Experts of a small language model.
Training: a variant of Muon for the experts, 382M tokens.
Below are experts of layer 4 (counted from 0) of a mixture-of-experts language model. Rows are named router (the router's row for the expert), gate (a neuron's input weights, with its number), up (a neuron's input weights, with its number) and show model dimensions 0-255. Each number is 500 + 40 x the weight over its row's rms, rounded and kept within 0 to 999. Numbers have three digits each.
Before each expert's rows: a language model's description of what the expert responds to. This comes from a sample of Wikipedia text that the model never trained on.

# expert 42
Description: Middle syllables of proper names, often foreign persons or places after a capital, such as Č-ang-alović, A-ub-urn, L-ex-ington.
router:519509419520545473418489507565511439467553470535548483422533523500518495456501545527509463510513529454506543443540521611451486492508506527468499441427519552427504509580527504500484390535523464541542477423504573445499499549535566465488515486509466499517495590519381533528503498485464507499507508545496486495457614480507506468438452499505504515524510503531563445464511494429503565507534527504519514513463485523534489534540504545525468543464442491503455439492558495571529552461397503526495540495471537555514494485393579494541475488531471457509532574506465562472499466541552481493495522421481494481564533565542441540507498523491502487538462460529446478484480502515545466462518432566590535513570534535417503458510504475486454463517542465556509460531514517483534502494444552
gate1:480475439530465498487494509424534562497468487464435555439540515425545490479471485590537510468520466524481434484463533502547553524499580539525500540443564451489473476423471475549521561451532569535492479408514496510460511565552484490509458540476502485483488543479539505528507486488440520478430485501475504509520454518481473551478490588575476486511509515640552567517540490469508562479519507542573479547517516557468500467498466491442557539515504474562539524446534485479526536519501546515456605544493449524483532488490566481530518548495492503453516462438554530518511466491485506493498451526534470496482537531489532491500532451477528462510520461525506487440550488517456499421540556520433608469545556466535531499417501480514478499484579540475479472408525578560447454605455536
up1:464508528471552540544490501520410501531517503508519512461475501452499491454534464417443456492436537576474428477488478540521453550509567454533521555507424543477522484553424521497459511457490537473422507501515511547486519440580485473478418566486440543506515494518494522451461517474560592489479541551537451564546434486562419478539488494546545492491548512534470444537576500562520467524440483463459468512467515479500605417489522548554545502438527532498515427568504481486452517533480560447551525538515422496501490469581540474438427532465478489474513484474546474535556488475424527505558523484524533553533487501501490463496508547554553561511473511491493477468553556593479516442521469496498422452488478509500542441539537527520557415519497519520508510528481541484490467436488485
gate2:553460517508520497512479551459492552485523518465524451501460443431514546501515500475487521472524477435481558501527481533505454513533479466517513449528469529502514412492535499435529525497435468506480477453566491545461486487470508500536606464424458516467455499520484442450449484522552457567413515438480511545588489508514520560470509465461598471484607524483427458500537529555537488503502507442549540481511493578479510458529490529560483589424487477540498567484558530507536526440479504472449495474508480511506459538551513484549469531455488544559584574504425477536581471534516537531490461482517551487477460409505524505574491491513533500475529475563522449585486578501457509483440461457559444503555458529503494438477502470436530523544483538504518402470479564452545502485539545
up2:410512516517489494434502496558537515442445493540552552532528565552463498506498492464471478500531436436554528528559533480503418505482517478499566447555556492512487561512487479482494530498488443518551444564471545534434523458478569517504496476459480452490549530514523466485501448510488532528453501543468508457478524501537493497527598519521488592450503471489505455515521449605524527514517511539463512482517482449448485508490494562535493496511484547538473438505465511468527600458478444449464464553546446454509558459433537537495430510602505442546531581482562451524548554398469576552484448555613427508553486545562505474478464511535540438496471481456507477495459464497475515460477488493497543505474477529482456484491433535516549580527521483525464476440483515547447473494576485
gate3:403490488529485556481410568507425516524539505531539519513485492454517510498538509454522518500491519445479457478441492478453495455483509466503508534555510558548484484445475466511499517540514473495479592490465544471550539512554475512438446516522370462470467516501519539581517554543524523495512509491484518497471485493488427476492457422508458574510442463549469545462457514534489507510575540521483406503539454471452515481542507447439457467525539530528509536431476517540531426496465576479569450536560484494637535511476518427468484483505547496509498481464475448512552471586482417515490512499564475471486552440443579507459467519515434540492524514544511494526557560518460470542460610486489513489529461489486461526519484503492482491572556495584474505523426470421455525534526512
up3:481501442544548472525443428456523559485518548440457592491510564548568398529556527533485468526544535542490457517500534433493515510514503519496410480462510495510542456512481557516545486533477498509490502517499480554513496470524507496545462536481529474444538557559503570446509506543510526537527494549530590543475533509433408437485444459465473528494492486458489492449490539365425471486493599487471548500488490470463424478533461470515486498423508492475491430452485508508524516483536461525442481431500508405578519485470479492509499521485597515441519434508486509517537494528524439491492494411487403501510504499536480495478416472441458528453483486500510484517466496452549551504486460515548476461523502576449544497591580524521526452503478409478472521557482517446513482539488490
gate4:460494487441453434480480507478543574420427501418520483456482479617542458554452466499472545433525517509555534522506526550505452572507493504506486430524426600463449478477501544471485437521517498472419486509506467504503434519442522465533471412480555537508450552503479500563454510522437478538498557449471532553449543543566546451484508540512431430515528502488497449576491503473515492478402465505393457465459483430525455504556542495472544487491467532460445429527501581459514464494463508543504476506510527567474490494415502539442504458544552531540481429472504504494512524513447443522525534442524461475471514570533479592478477486542509501549491473489518533493536530490509482486592513456473509443482519505486480489525481474501539461460466539532520433519494503455506569511524552
up4:452473586504593465561552540410531562466454516488464493468492466562545526496442532526443513489531464521482498468484445426553463467501465534522537557551527476494497543502516546485504573439549480491466501497456426484514500460535485489546481479541405469505465467458437517499487527454518493567440548480416568430526447523500472562516495518498481527454459563466468536517472485436504492491533536488464488469502581450483544490537511462468417494502518484536510541509485427464495537519487508497475457441478509458461461595586508541490496546463490537524475471455464477571491566503545409505507494509533493444580542562502506458472495518452466488435454534525482469586514499569472452420495577453490499493487574511421495448515536441427486467477448492493517504527503481437431486483508438
gate5:516520491474505522477520464557457526495493521460500577533524522494559494489552461482476498562520581532475518491466491480532514581436485411490566440500514540469446555542503499534458434496622477443451492468639537478544523519551497498468463498421483522491477564507478474509491483619513518507451595428566478532563506469464478542473500486505577474526531476537558550553496487542565491543514462570526469463431485559454505550537555487507456505512467508574428484474543499515450563539493497548503524472541530488462545479516549441500450494549519543507598474532511427475486504490491473432464480519476540504523519486473509483548554518550509510480538545501519480568511514468521517499570453467544499459516463531518542416479485478530542398531562513539461522509574509500527497564526510
up5:455493470563441460521503484448459478431520470517514439475504535479509516456541475531526528469438515428522519476525531532454482542548536404518510487536506509534527437467539568505504495503539524537572502472446513491420506542532481524546514471512525522358510461499565459534553505517500500398502482452497518471496459452560546538520430544480468486481512508530427523444577451511456452554481452500478565456486480562558461497520500527508500510539513502427522514464515425531469498463530494523547513542505431554521503434481537514452481469458491535506465543472511531460435589466545511483502387512498478510534420482497449556496450557590517548513536539523453465591511437523514522469459613489548543549440508438488450457526524527472422505460466505452446492458491478510452480483502491
gate6:526438533474508473478540454443527538515463461456453543529498471520481423512509545476510418487469540546454493559508458444462535448562489515557505526437486538525456593500485542544549491489538491527527618563444511482537526504470503536591473460501433550444481553482498464432512448512565510528493555563488568475473522575509511493491502493556526420496487423523461555496524507424473482453514505502536460554512458504537548426456481520440556453519534461507502560566481468556500491524515497537459496392451513558435439456527525485499506496520470541484530569468472486466462571529480407479527497466508555450499524557476518475506516476484430533502496544535513447497436474475498493539443501486471497469527509415530453577470484427512508457572468551500540499542544445459473428480521506
up6:547509467476394437455503502466524410529547539529551511489529515491479494529555474479497440540517517438564429500552439514546547505477489555525431569483521506514484526521525504474504504492470595472447530524532603450432437544450476535518503474538468534541529467422500483504448459556443478458504485470553526509553469504509520468519469543552471556467480530476545475531493593505535513538491566462511593473586467463489482471501463479470540447504484534538495506429503531424450444464472451514519498522514534537448509461467480575513532532444490457591383425521504543378458457468479477469500527515561493469427452509549452484537468517523495579443512470483517496507511502521558518504535488482438581542530494497482517546513435485522458485562460467455505502526512512487500497521525541
gate7:477517512515476493438485537519551488587579516460455500473517462583460519544475557490429495501460573508514498539453473463542524546540438498551465472503466531532484532512465482472528487504499508551593505492565491456480466490528570515505529563532392571512474461494458496453521560532476459506435555475481451508563445458496544483497512500482517467407461518503461523479564487532488543493457535570551520459484511490591488534521498538494562517467435537515531452490544497418461507457456532579459541509551481488491469533480458490543467487513464515518449527464464474446539508465517597501507549509519413468558529454432509478477486508495489382415487531438538452529450493466529443476483622549538466473518498542494585444541457513552515546508534477522503535507476552456536525517438498
up7:522529498551505514525503460458548581490479546455481460448562511467531440462525506448497539543543531520428563475595493459521485499426486487505507486440505519529501519573574517484533496424498457551523566530469453510486546469526483501460473516488463475482466543521506508559449570499537514532464566474464430500527448509530490476522565544407567576471470464436575467607488541514539515510443447580568531493509539480495559510506491464500540488437510499516471477522495425476518492534479591486484569483508544542514459495496528497482493560521496552542512495463499458446475545514486518501506540517504539499455448585529475510494551474578444562513497524472509487430526531518528413526485508473450516478511504433548465438423495524445487568518556506509533518566505431497534503503352520
gate8:443554431557538495462520517511579448560483516514532528557540529513490561485456498492463430512542473556464486419484579549493560556579483476535442467497498490539534557441569446526558554484538453445403524571429478555523474471525428425460505462515469491492524518447445519446500498582495514444518457547552534533511551534469577539509535529530512452486479412539453419495494459499495387525506514464479504552538453519533539557507489527485513474508495424560476540479557481478449529441470480476509553447471488552464483488478524518530573514463503503487490543539527492411550567526600483481449558512474514489508493486473514575519533495567486513486488433552509462467495514480508554546537503461482479555528507446511484511446494529494502541455536553446485505523523548461499529495524545
up8:464476488499505507525632481491510410453417518520525496546477529486512520519477506512498499426522548505462508431480480505521472552551517504527498536506404510503469527398439454494449420495489501474478495571464568517477482501529542554499518450554430535494459547519562473504538436480474558481499493537544497499494552518553517510470451549465531434499495455525462513508524470374433481419418564510477522514513496500565478451495488524463511499477507479491548568515539580452500465447449532537559438434484544502485521545486520577492494536533555475557438497465480507505467410471495419520530483479541553449504431497487542465518468481462554536532465483550564426485552524476553480430502516523525482518519546493439510459513488505465531461519575477504455539503498498395460547557545506

# expert 34
Description: Vowel-heavy inner syllables of non-English names and words, often Romance or Slavic, such as Esp-iti-a, Gab-ri-elle, Tidssk-ri-ft.
router:490541440518568499457517498533483468441488515499537472487513481528506519509492533576538487497573505518458533470496519552454501506474487457456468507497525567439484530549508528500426479529495421563476436419482596485500495549507519500473550500473480493520491540525490544576491490462431511474478525572484475480541529530517482460480435523450527511441547548500595479406495511441500503523542502447500537573422478475496557492509520538539477555480446497559442514442504471590466476383397539544462490492470488514486528514444528437446467524506483397469524576528504534516494470535512420517463502437513497499567535531517496486478499527485477484506445539545456504499515522526542432497458493569490548528589518557402523482497545405444452442514536468562502536534431503490524523475433480
gate0:442507453585550510509474579514483513478460534478448502576510494472492540566543472480446557510510558563502485446376510536485489510500452517500555457517446517566474503508514511444520492492472493512482583480508514469505530486485525546483456459530448370501437549439541467507431528530499528434527509397567441434521482502450472552483550462465491466504509514455487553502470456518495486521553471517506519474500509456523510526571553484439535461452502451511494531485475482516471508489469416497535516528582526473508538454514522457495521498522515502539429441451567481483478568615500504477432480514444482472519473549531465458465560488484536452523441444508465579546529515529553566455560541486542541512415450521445420456484525524448501538455471519499482527582487523483546484490481557
up0:413541435488537520491531425529525444497501505474505512450514485542405468479512526480642513504507531568485530508538516548533428485469502522594439509516499500439546538493541452518486527515588428506497505474504406409508528523419554506528475539528471506516523535445503537526473549481482508509514449496543475487529483524422550522504484519525515493494499551510497472488514459500478465465480517506430509434431484448568551464457550488484537453412491497486577538536412513527563503504517527505551477499507530445483529441509473510423459458558453541468499564558479527486499512505556490509472519479497408455534470449473455467517442528527559474493453487582547525440483497460482532574484592486487474471521527455474473477557434480486469441524450441563527410447531514525490470538518514
gate1:448563537549441504500458484515466524532475519546511491541594490564511481555562446530580505439487462475415564542442574481442445452565458495607500510468509537518477513427455503510565479458537466530526509497520513497485522473474506515517540504478550435419471505538471484511463482445518495526428455481538460527518495549515485542523492501537510488540477536469503498553458469502462536443431546537465493498486507513479498484529556424470443488512524481507455547540420497453433505499504495528470404550500490496459502530511634451489428457516444504515488509469477411509493562447477452552440470517446428427475468487533440443492479454495526568503491491519521501429549443506468527547539474480501471477455558554467522526589479491504518521491559459582544508470518497512437452457555528
up1:434470505567520562500485591471534469452523460436494523437479508540469525481491441508555469466468501490511580502512549484483518537430487471510610547448438485487505495495369497503471487467478513504521459527443490536543556523457482524508458420460506539476509530427423510494482528513474508587499424568426526522530494502519490485578508493576471547557527507536475492465503445462427546474429517530429509508509523490552549489448470547530500536477520459448450528462563572516487409531407469514446447412503528465435520518546481502487508475532461426486526455527517534477499475482529512440519477465508453509513466475532534546515471510447501479543422519547493535490483435525474513494532585468472489504493547450480503445589449466524504520516508446463469424507515433523524506542437536
gate2:472518506474443476513561530509489455527424512472512561499479435511538547459522549532465501525543529551493456511513462456533523508542496482539535480518528486540531455525537502499347486541489478499478500462540503507559515501485396488515490522542506511529435462533469514458506410514543534524496421494469472424474474522455454548476510493446493508515521438482468515518494470488465546576552522432535508477573493475447456491534542485470508487493462564511474482436525455449523558560500409514496441440501418532560521527508427479440511573454478505463457506471483489523648556538559543514477422476430458493537469479553491449478496454384490552533511499470506488451476582492522519513535534494476470484471434452517540524534455431577465539398522510484508514503491551511471495507503537
up2:567446472561527473547515553515450452518510514412481509587518537537530527481534528483507402451477515458437503488483620436496477561489513538519458455494488518525488458473489469514483496524516469537507555460544554433491564486498531466542379511522507546455480429536529510501452503473417482529499491544605511511471469515567480508468520499584488537410596505525468514497506462475496433508540534464463515508523569435458596498560409463512525468506492505511432426491511539568482576456437508417458466478478432458519512526514448460478540495538521484524548518433505503469555472534501513504462538488530498497487485517481450584462503500516540543547520478538503475516519479483523591492510518523540444454533474470558531556441516518527510441512482561444495544530455538504479546484489524
gate3:417433489474553506476490553532497468502400546521516485525467527452463497443483473539515504452528536527455488471470516597489559485435473509477483480535505546529501538565561506464442506497496453525495510487501496536568502486497456490523547486523454576532549520502544567530496588503532528444550466499534493508475538511594516503555470514516628472573469570493604488486484430485578470458530506548476503421484472519551556468504544527508481537549515419453460501464453461514465550462507503453573513507494447518440498525519552557419557499501482552528498444493485481500464479511485438464516545460550540501514579538528472503502540575511476542489446465556485463498513486497410499568580538507530503505578547495419490502507561493540465527488453520500524572472467441505416488538512494
up3:527492498469563463517502515513537443465504542517473451520448530585531510512549546598506492440537498501498483506499500469523450454478527434514560612488444473461517457525562516455506479502498538493488522479507504504524448507526481545493476537436557514545446429488519477498566420442504523508538479485542470505512435478509473547502515507549482497499487463540522425495452495527532571501507523517501483451485484534449514495484533472520491495498442456419530605506491474453445475426521436467532527591478467515439433543508428546524521567531510434503473470545468562474598534415416542449504527511509451497425505455491556447464521479438532473580516507520558508521486484545459416473478516551471516439489460489540457477528557530578469501520522480478598521582490480461583564473527507
gate4:514516489538544506569474493455587507496577503518484528536458454512529484507533525504439531424494495522520557515439495461432450444514520553510571484590496529537551510437415585485460531610510456521523484502556474478502418547398599497523526547524463530482484474506491482520520520518479501476481450533439479507514522462520479484443503401509452487493586554433481565525542514562481530479479523486487544507491457521527469468520523514522470546530477519563525544501432549468542493504551514492485444492476547526442486459464486536514480448492471411487513513557443461539511491462614567435468494543511483512485424516556495507424424518508471542520499532536487551545479462521502478481544491506576451562496488470552504519426509451414510563556563484463497508485498523444516548496525539
up4:496507515555505435487578535503504515439511522455503578545520496501475498471540467517526554454540454479440371519490551445517471528474575546477512530577561499541512507552454475510528577563520535410482507502560464474476439509518472549508404416423473441518487513438408527472469448514542531513521537444529547508520537537477434546556491553550563477467517509536495579588562485511521492386477474520533468531550545504513524474493510590511499420440493522529483529485515557488508467482459466479488501474472452549485509578483479478537501492483552466549535491512545510533504495513532517480513550530555520452531499535462483477506569506507477458525460564547472510465511421524548452516479532502479481553526545475568520509505501473497590512540487480445572539549539463468509499530413461
gate5:566525550474546460507410519550493555541502484509470582520467552549499488462562496503461399543488530509494513547430550550495498562479537512521451454477472578520537555499547494517525485523506540468514484472502537524484573492570543460530519491490562591441554471478524527427475485462462516506571494525503525461526440540424530545489491517421429505537529522497510447595536514548540555528452453531465524450445555545546471507495491480561501593566479492476483480495494503466532544464470476502511532448490395422558446544439499496552558523487490523553510477535483461459452479550525501554411469508535483530509452496579480590524435507443440489524577494549453516507479529508517529541494529495495493503466514565468458517513510479465518478445487566435513477473511499430489508536563543
up5:467482507486525529484421474495508494465515527468454594482548443522561541562494469486516552487521508526468481556547560482465543505437485539535435472499516469534458540526470450464553479593535496536620499475464597529509558498454565412516550530471492544525462466525566443555486526509500549497500505491522477552525496398546486489523522505553584540433449437498540546538509445506555564563532496529472451498496420536537479516482420433472526513486454455431488499589508502508480493507485504453426524416462519556522523420491453508478486523457541452381556497498516491494444464496535511550549513564502516508514501490464537514446509484510505544533445474478467496533516472519476506421515503492507569528491523496463544482568467493542402493557489487487494521441468487464510487475449443
gate6:502507529518532519475456480545519527552430541502499427525557401491526493447521443478477489493465459443429488491457511512445515539491542512540570470479504544483449522520546508513474510457444421489514531576516563533471485526521554500532508450490434502510469518548505567501541478467567474492569476472601537530468471499428523488505536493495478472531503511473481458446499498463491448544506508434438469518551450436513486504471527417472517501459546455524474484520563449515451508556514562446481449467529513475397515474525559501536450463539526473473419515430506525470585479477459425500496566481456426505464449509492494537448518551522576532562448443462527544501489545458475475558531489542501511451579505557442458464460532506540506457483472514427444564552494442552480545584555457
up6:465524555456528494546508510562554480532501557522645498568453557481473482488485559500538446496530491447485476501608476548488505579464470520514394487457433528483481587492566557503494511532534546480541480529454485532455472508494563479419497539575529504500545499466523475502499560549446580580496473482467498540480468544501448409501444495554478521484544573537458579508482469519439550542439508433520460510531520432525520441539528501496484531504523494484528468528479480502518442515466530421490440486478502506521564473481557436457511523535576453473480519539492428472533502555515497503506493443527468413474468434525551554499488484521549487539546449534460567462505486502526459483501486533528502520503483480474465428507498443466449499437478527546475497520518557476495464500460391
gate7:484467547515522523521543454489470504545446490470469471483516518445532498470556493473494556438459535569458492481485563485507529520472497506484505467442526554613480547518487527491472490496508466493550493534480461542490486540577443529475554431593535470522540466507503511538416497440480534509516538533470494504472517523522476560512546561496558398536571570515478505520481434541497525556452440488498476470541472498610478501448515542511484436497478460590480472429448493461485466485406499506478506522506541573425542546535534477411494491505478437486543576506503546505569557498496474518503506470512512484519417543532575422512478476461546488481488503506461488532549454503475489540533439476537415433502502477445478424609563506448533498543500483443487466515535537499470510461474401
up7:505479456527536527546479454534499499571508437501509484538459479439502458430523447501585466449513485530481520447504480517485450513549470479460518578497486521519483510597470438484558532494463564604486465497486475510514535545456474490546542503555562479525518538517431531549483509506519497487584514507501577443533435451471535490505531484484537558460555556522529499515555462513548493491463476463491496453547485465413539541521501485505499532532454481559505509543494452547536516544497483427584479498578552445482467448533447528522515434567575509548403531564532580428545523582512419556513478524528507472476517524536589541498513552537457550503537488452466494470462513551545530563534557474412489445497482493403492493462480507523518445528500459455539477468455446497505469518503464

# expert 37
Description: Short inner syllables of foreign or unusual proper names, such as em in Dilemma, ob in Manitoba, ah, aj, ab.
router:523556462518533527441503512569511491478486497569623474426551513469585512452467580522548481547551477469491539449539548527471472525505491449490512434462527521431506440558457558503439481512508403523546416473505551438507501493523580452489546457470482481540494521507527541516574499480445532495442517573501463508492519522474520461482453555497495514472571532491516464504518496453495565516526504502510507504456477434463494526549522526613423591488499506557479498518479477547528520441439524528463538568504500492489515569401536517467540514521496480440562519521445542511530445529480452536494488442493500480528539561500449510471523546482507501516494511515527483476490505553555406513513465544533496551623509493421538460495480506477465473504517442608468462465455528515509465464457529
gate0:560535467524422501564509570469539533521484500567606505512554471516538465514548488458565508426524431504569474539480550482517463464533494542520525502477532427555422464483452526529484438458500498537421465548469530486485499496535455419516466487497456519498538486483516492433555445425528496495507470438506525511455529482466503497537497497502552487500509541531570445527524489437492485516536537515563491449588522492510472510472470479472542537585492569466506468466533489501536448433454501483550587522490508545458546564419496474546529479495467457530583467473586505484581504471526513487461494552424489485501529532531481458521505466454439539475502495435490502531506553534573520524468552503554586475519573478572429521455474591479499464509524433540457444508526534454439507514481447
up0:561476478495393480548550467552549493566397407503532468500564510582495552519492536488492457494503473505531484483515480407517512503466486515544501542513513504492483539555497517531455576541551536471406519578529487480530571505519548521475510504519500523509501521431547481536564431458525565494559476440479520471515434490504452558545482569511503464478529477463570481485560470490493483449480550508533504424536417494577544496447507519557478513447539519482440433491533522390522545455511566539445581520533476531442504476489492482486530457477483470489513490518490457440471446478568534571468510526471542526521506533480583515445503548487492418531568442497491433529496436463552513450474535533519490521441440489517536478507511516535511509494477527436495441508483495551500468418442477
gate1:483496441449455445505529498469592562568524501519474477477478457476545516433531538576510482504470475505490501544520578526558488474587521471469542516546462493598461479619489457539517454481528519517570473448555457488500501493503567517567559459498521391559553530514503514526565437495487485536546511463473489430488516537520524431522505528476518510548481439429500452492450453501514479468494501512485462489491436451425457494483487524561557451475510513525507488559450526545534533425538482424508490491529492509594538472519478490385507525496494498508507497516574584463528499486504455534499503511482480540473524503448398526486518438507517555550467496593473499520502560503541500531477518519489510509535529501520559531492406487526517532516454472512539610489532525564410518469550516
up1:482473517456521430475506546461501483511470505524521520462497490473542511533488515470525519454515536411532442424489580431458555460503448530456464502508417546551511591440491516538521489562457626498533482592517458556467544569533531542447519521592507491487546447493527504573557455423469472476553498476490485457457429502534576441484522552450535520525491421490443498476542510512525471478542483507480536441481411395448571513481534469519561488481477462484481440463593515496549464493501536435513478521453530434464502506514458523446525528499452494508469492520526487488529511484446471595502540458577500435485552535541480504563450508485520524492464452495535498552500515511479520495515513506444512582433507492438553516502517520457453499543486518414525477521468490512499480530436509
gate2:479524457455541471401472494557554453426475538550528544421509535428502574472484492521500490570498451560521539502569515525483518499508512504525481415559516526494549462513545483454466529554507524462518597480508487510417515523469490452504519463552481511498454529473471462536490450497441507449477444452487486508463507471503508488475445435515512595549561518439421542500512461582536521507465474447465480543463513543506528490517510482550504500518496544495486528485528434535503542527537491506452520553511477552411452503505501514482486498541500542527521472562418533468508590525536508518564473505461463431474519485575476383453552522505565524567467522451544483500456478507477535491522457485492485497549490383620492565520438513542456533475448565499457431530495540491464469498508441
up2:470549527557483533459555446523466430498467506436474519498540472543511462550441542536500497432513525483509512552530512495469498533491457490490493604479553526496474427515449493459493556488517453507492499497483512531505504516527468563512547498485402492552534503588485512571523536434489538481503465518550469572511500513508538450532496522495465514509564498464456435515453532564464459536490498481484441529472547468515473455464510475456502494477494506502471499410533503470591517532567543530430474490485507535557511502416527552423535495537507511462409397421405494459510488520424516536496504501491514476489481438567483516493478523469518509559497391461430556489513415518491540457536456495458513559582543484499564459456549480476515512514527507505559454588532540565562564455454435
gate3:479520461565531479513419485526481491486512464553561529557469499389512557501572453507519515455561486570510501476505563462476507479527545467483442508618551492531508438529472525506445523530478500551523498403547521440562538515474477510500483472487543529502541468579540509505521463494476497461593544561534595505483603534588468592508511497494543486509456459551572505467515465470464527544450521446550446564510479495479502494485535426545436478443548493513511447458457523491512546448502486573513481528535482544498538495448450476537577503541528477493486516513515521564507535457524463425495519456537483503487497555501514521523491478471480581461465494558544506503601473473581526520457487526521572530503526546522586517520448500577462448508523451495487499486550494525514473542563525
up3:460557495483540533438489491461466512470493516474474477520494506524490422557456492511468523510518502523428412510457507527547459466517523483489453549481473542498474545534487555462499517425589481461522548574493530557477503474468548606504443405512497461489457580490494497539460476486486455489505476521410509472496510446446531547464456549497444451565443565486523574505495544481504509506518540530561555531483520566476405443458589479544527516435472406519543523535481464465561446552523517516507489483414472461467563521471519473560579504485456546519575409463467562569496456451505503511528490565473464497534403542506487465489484558504449479427555452488488416535477508483433554497483439451517503489473492533531496483494477485460546476461544507456482509485471463499525506516525537
gate4:515498536552525544485456463530455520495546502551474503497533500472495483471505505471508522553530513451485536511499550517452492485526525510434498464576546565451500552527516487493473483440501517479447544555515456401522440502531478400485627441501483516511480455542515578456508440503490511475521532486469516500473479548575503489481452545482518544506484479473524513470579430442498560457482494498542507478451477547505415493462454502562530453482517481508468453549485524540511515498500563483522517554528503514472559399496520501387560475534514536566526637569482570523457511491497477504609540546493517513575537533500493476482482467470482519478555465495572490561504500536487425543425468565501490514546507490472450506434535564500572467451416505520436475473426450493496483494532445
up4:577500526450530530504504463458548503507488496560479517460449533623522591496531564516512526509413528511476373505527426466454485502446528538513478486541522502557581528444545470510513542460522533475470483530529513486505525468508445537492508543475481488483501512439521489513586489515523507510486534499454507518419404435478529488464530535454521560507499488485478525487534485505444550528508518586529540471545555465484503483481510516474530500530450561489552537511523509451550492481553421502554431478455473476557452445462470483467473517459426516539565521539491436532502469453539477558456525450540495539441517500568458566467544525409447511459517575528465550458469420497509553472438548461523530462559478557470572520393471515515428492509500482440508504474456493475456463493524534
gate5:456447466481610572468424452497526567542436526446501511577490484553561484475529545560526528548486475435483490501472472534565480479461463497477472480499500498491524537573501452554483473457539418460536464513476508524576504505477522505484544496511500550531461440476588479529529551481499516462464483552548448480487543409529485485443495529521468504493500502520525477486491509442479544481494583497524536553514474459449566519541545466586525551482461562537548529461509557520526467504476507574488512487440521462496439538552519552508599527598538533487495498509465562539450552542502486490473523470545455503524508571453450454552515447532507551510602563491486552571493541529503534509414540544578483551534545467491540525488519477597492480479498473515526518484479509472455451463418511
up5:472496550472569498514466453496490509470551521502417560515465469508465444504527422576518491470506588505503460571506604556490526492489512464499452544486497482495578539548463488508497492464483443504504539477502467474593512509458467484577494610494501512484489506533488479426540523427452517456449573466546424531441451488479516576526483531488501518497438484508536472470454541484475527522427528512553560534551533508564471516441552527492460523495496509516575565449551565547502497498489488517525469537525476514444485412475526521478510488507404541520498454581522489491524469511429517503491520520516493425560452525475561505533571506523445403519464508516486524552550602495492473525416457478422524566465539500496585541510455505562521539551475506457534490545473491499463548530485511
gate6:545400494434593506446499439501475510438462514460548504451545471514459473535451557483485493503500516482498478424529583535565515464487548535524521524463448503451461522532537488495572492511497514517522411546522482524541468557454478572507438472497582537495492448488473502479450550461519461479505484491491465488487479490514567503455400494459494559499499461497497473502509483474463575516483495480452531483551519489505465512460507530428442527474552462591495475507502531442522499440492506486495500527459481515550521524475538462434547465566459455495622534489490447602519522485533488534565506531441401537502522491497529456474543536482577474513515568456532497456509488557508466471586618438531488445496498454415522557544515527523432501520422532540471466552467474479525444478505507
up6:477499582494533478528550460477560522526513441518535482493580506474490532469529535504536506461486545569418472521537467550374460526430504540575473431458525511465542530506573574564583481497538509548492498516531520461503448531517510488583531535544550496525467443500466504484565418461493517501493554479479486565516485483575559559511504482462527498432489545444541544511524584560480494488516517445491552473517489419528531475470574573492466503548489571457461527539544521474473544522561540488532435509490514478545459460483513529480547432543522541524543541546517479529483502424495523531490499510522541556536477512476521450530457543444520486564500492576543539523524548436451522574433508502500518458501525468447533539523453554492530459492482471512486488489549493515459390439426462
gate7:457432509544448402450557555564505542473462547470525542523506487555488463467519445376465482526540432479548466620480500508441511554541513541490435508445465541481474519490493556482512512593515491499539446481515533505427479538525513519453513490531465494520488489490541518530543461464480510446502510544569504471495554543546482446483530514503545514529508541516489455468523496431477522515473471566447479452516491498469547489566526467579490590553470505479500510536484574517547421485496555491503532578543406489544471563503519515511442474473472486484513515486585509529520454522489533542538471441496455484548523531553477496587481561450572489509531483573543390541475526476470508492537497434498474551485524449503510417566486455502477489501435470493460499527411530483489485437483544
up7:436506491573449459544560514570513501509574514470564443517497535444491497534484493496522473483507438534470567486499503484587476502418449526448534532410490420493493462510498480534445527511482485433485459499507515463440495515528527495456494446575539487481520501495460548404444425541512482521484482506516492511472427470382432555418522538489470473478428535514575501443560487497505512511450452573465520426542416472435501427511527489492532583528510446545497537495464521507431556524465496564529591546502574499500546523540515520550475445522523514494533572497467513519453520532518462540504571556498455469477474492534508546498519572538528518477555539482425487510424525477482477494476572535543517481440489511451475479503431440497504475518489533447503436489517511463474517525437499